Weights of a small mixture-of-experts language model, trained from scratch on English Wikipedia: width 384, 318M tokens.
Below are experts of layer 3 (counted from 0) of a mixture-of-experts language model. Rows are named router (the router's row for the expert) and show model dimensions 0-127. Each number is 128 + 32 x the weight over its row's rms, rounded and kept within 0 to 255. Numbers have three digits each.
After each expert's rows: "gets" lists some tokens that make up at least twice as much of what it gets as of all text. This comes from a sample of Wikipedia text that the model never trained on. Tokens count by the router's weight.

# expert 37
router:151127125169076172096070125155095095130120149129122131120132118091192091114174074149121126122143221130135133120144091125137056124129104164143115143120108129142176090153135095145101108152144145071222117134121142134165184137117000128139186143130139149145118150099108114213130146117100180128121155124111142138141185102189126052122113133145083111133167187140132114133127124134144108156240
gets: ",", " the", " a", " of", " as", " with"

# expert 38
router:108063118124126184131183118133154142101126189104135121115030133134073206174077154161140121141144178094120126119094152152132078124141151154205108135073074188194101143119134132168100091125144142117070120162118076151131110158122146130135083153125134142129124156127130146214121128134127187131120141136115163119122127173121162033124124162155132125161120130133118120125128119081099130161070
gets: "|", ")", " in", "–", " at", "=="

# expert 32
router:179123128121109156131169138144074147108131098137116139141076112119123118068111188116120107135107133105115124111099070145140114126142106141121153108086115117145090124118131149144133042116140141113153097128113055129034137126132069124149164203132117142128116181127119131116121113112151131106119042134117169151117153149177102129109131050153116127156112115140155140130129112038075094136171
gets: " ", "9", "1", " \"", "8", "–"

# expert 11
router:158177120146037092087142131115088086110129200128133100133086114219122106120128147108127108085143165130132133132164151148093175122141107148130134109141156149179114117131132122196118152117118142123132115129114170123112158255109046123115111086109143151148130128108122150158122123116159212131099141096108246123166125177155107081123122138142146120075146000131128127136118112047131115126125
gets: "5", "4", "8", "9", "7", " an"

# expert 13
router:149095122145126062128168127130063085142127109143143102147108095057134146168104120126126137139127130094135128122113143129089126132155106133152119106145113221157140130119130116021120180114141136094134098146118141128106123151126121116112081118131132135097124138140093138109123129119174091130129169103103071128175124122214106207126116164137157126143210197137146135123135129116134090136140
gets: " ", "|", " he", " A", " K", " Y"

# expert 5
router:157060122124115198132163118156153148122123150125118128095074117167173078134135119120117140080163061154138114124124098137184109113129093139041122134118149040136134130153148094118132117132143143129161116131123145153057107131136147142128100145136139140133129135099111147090126109126109078098118122140119090124119112113026037136124131151127160126140193119124144108148138137098140136099153
gets: ".", ",", " (", ")", " to", "s"

# expert 15
router:134157125164116155113138118124188110134109161122130099090073116135092138173072124126114116110147102134142115116167108140187118120143087132052117122108177169119126106131131157132132016122137146156148143139108162138107161186119178144132129159133139125138125131092118141121134107119176109122141087165111071127149132117065100102129110145154127113148134195125100123140140121108102116205062
gets: ",", " the", "0", " |", ";", " a"

# expert 22
router:106125125147103066128157125130226099130114162126118126130103116018108166169126142156134128096139129104146131111114079143126032123133153133107125124105162125160056139150134144105121116123127131052180137133098188153072183154124155140137095132120122124110146131110120133132127090114136110087135125198126112128139141074142082129118121230124149128158157071147090107130141126109125102090146
gets: " ", " |\n", ":", ".\n\n", " with", "|"

# expert 35
router:129084135129172078135203140120048196115133156129122100140126137194148223120105111139137128088157000122142123118169100099147169114133144111125122133106152133137089117125129112138155166109145129145091159126135081139105179127134150129147164182128142129166111132134139140109138143139172171166114126105133180127162096168166088050120134126149152133203124038130099114161163131200086118061086
gets: "0", "3", " |", " D", " P", " had"

# expert 27
router:135093127132106156107175120138170147107111133144108129130180110197114109156101165165137103121137126125130112123130074199174123129143158132182120129142106175120108138147134116108127089128117131101161132142121097139106159213093017135127177141112130125128123147109109123096098100120108091097123179183056224120129129062143142104121101214187120109158148156127126117119150118066086123100214
gets: ",", " and", " ", " to", " by", " on"

# expert 24
router:129117130108109114114205116124155153117097178125128126101101134147163116096116102136130117125137136120133131131075198116153096113146099122154127129122168197176139088141130116197103137128136124107151102177138104123143125158124099131122206124119125149133107126134125154049142173123082065132115101089108092121139122088112100086130110111116158124071152176128128127129140134050142112147169
gets: ".", "–", " (", "\n", "7", ")\n"

# expert 19
router:153149114143088086109139118127104102134137135120129115124102114125077186101061089136117137113146139120120118118111233129146136115132112136109132100137132095127129130130143228243119115116138141086085149116120109139151180108139132127113167076125119123089116117108116130098123120123133094106129117118112082109138138201076132174113120140131139122180162188138133137152127127194099113058097
gets: " the", " a", ")", " The", " and", "The"

# expert 16
router:123083133125115195112163114134154112145128087139117111128097123252068171120055121103132136132152018084124120115130168105119081113149106128075110132144231120165061123138128108156114118123141136166071132125136144134064143120081060123139139132105148151132112138101122143155150094136255146107132103166140221134146125105139104057125135147148145115191191063134123131132137134135107100154200
gets: "0", "3", "9", "2", "4", "6"

# expert 17
router:106144127106086121122132125124156080115104120134128130106085131111078129150033138157119116078135148126149104130136100106120087124135127151161113098160163085161010152129119136121054137129127105107174135150084120130050120150138062133137069134127141139139126133156118131152125065112147107116124087159106112120148128146153161020129135189174089132131152123144130126123145116072128144087145
gets: " |", " in", " ", "|", " to", " of"

# expert 2
router:155128137151096106116168113133151097103118138131124102119105105121109123168184121145115119115115158133143125113150208134135134131136115123176131142209160101170070119138135185036120114123133139113154104164120092147143177121129163137140117155117119130110122140096132145047094126115187107127123125195126223114119088211143102122133123141159113123151135181124101107121139121060130135072084
gets: "1", " and", " for", " of", " on", " from"

# expert 12
router:148103132161114099143136126126169130126136123139122126141055108155155097122066111125123101125109088103148113120120146122157154127159184132110108131140072100146155133121162155240119075120126132104096079123114154137096153215131128127118129172105132126102125130120127111137118124130161112108125176154107219121115150100106088133120118083137083124110117181134133106142127117069136144161161
gets: " and", "\n", " on", ".\n\n", " R", " In"

# expert 21
router:115113104135128158132174116133118103126113134137107132132066134224152157142173086119104119110147178116139126131087073109147127120145160168165128120103146165169170103141144123146112201132129139111184129136121081123206132118129105123151111164122138131077123142100120140081105126121110089142135144138119145130144170067140093163143130211154103114124112139129097124135134127145144116108165
gets: ".", "1", ".\n\n", " |\n", " (", "s"

# expert 34
router:112060136121063099117162128142142129136113080129126108121055126127109082131034133105125120113142139135124125132113161123150111126147140121197104124112191182173066122135134135118135161119127131142147137126127191153057174134116140138142129147122117145125118134138109131093123090119182149130126116179119125130139134191127160081121111159153123127115145177140129129133126121108125080160158
gets: " ", "1", "\n", " (", " to", ")\n"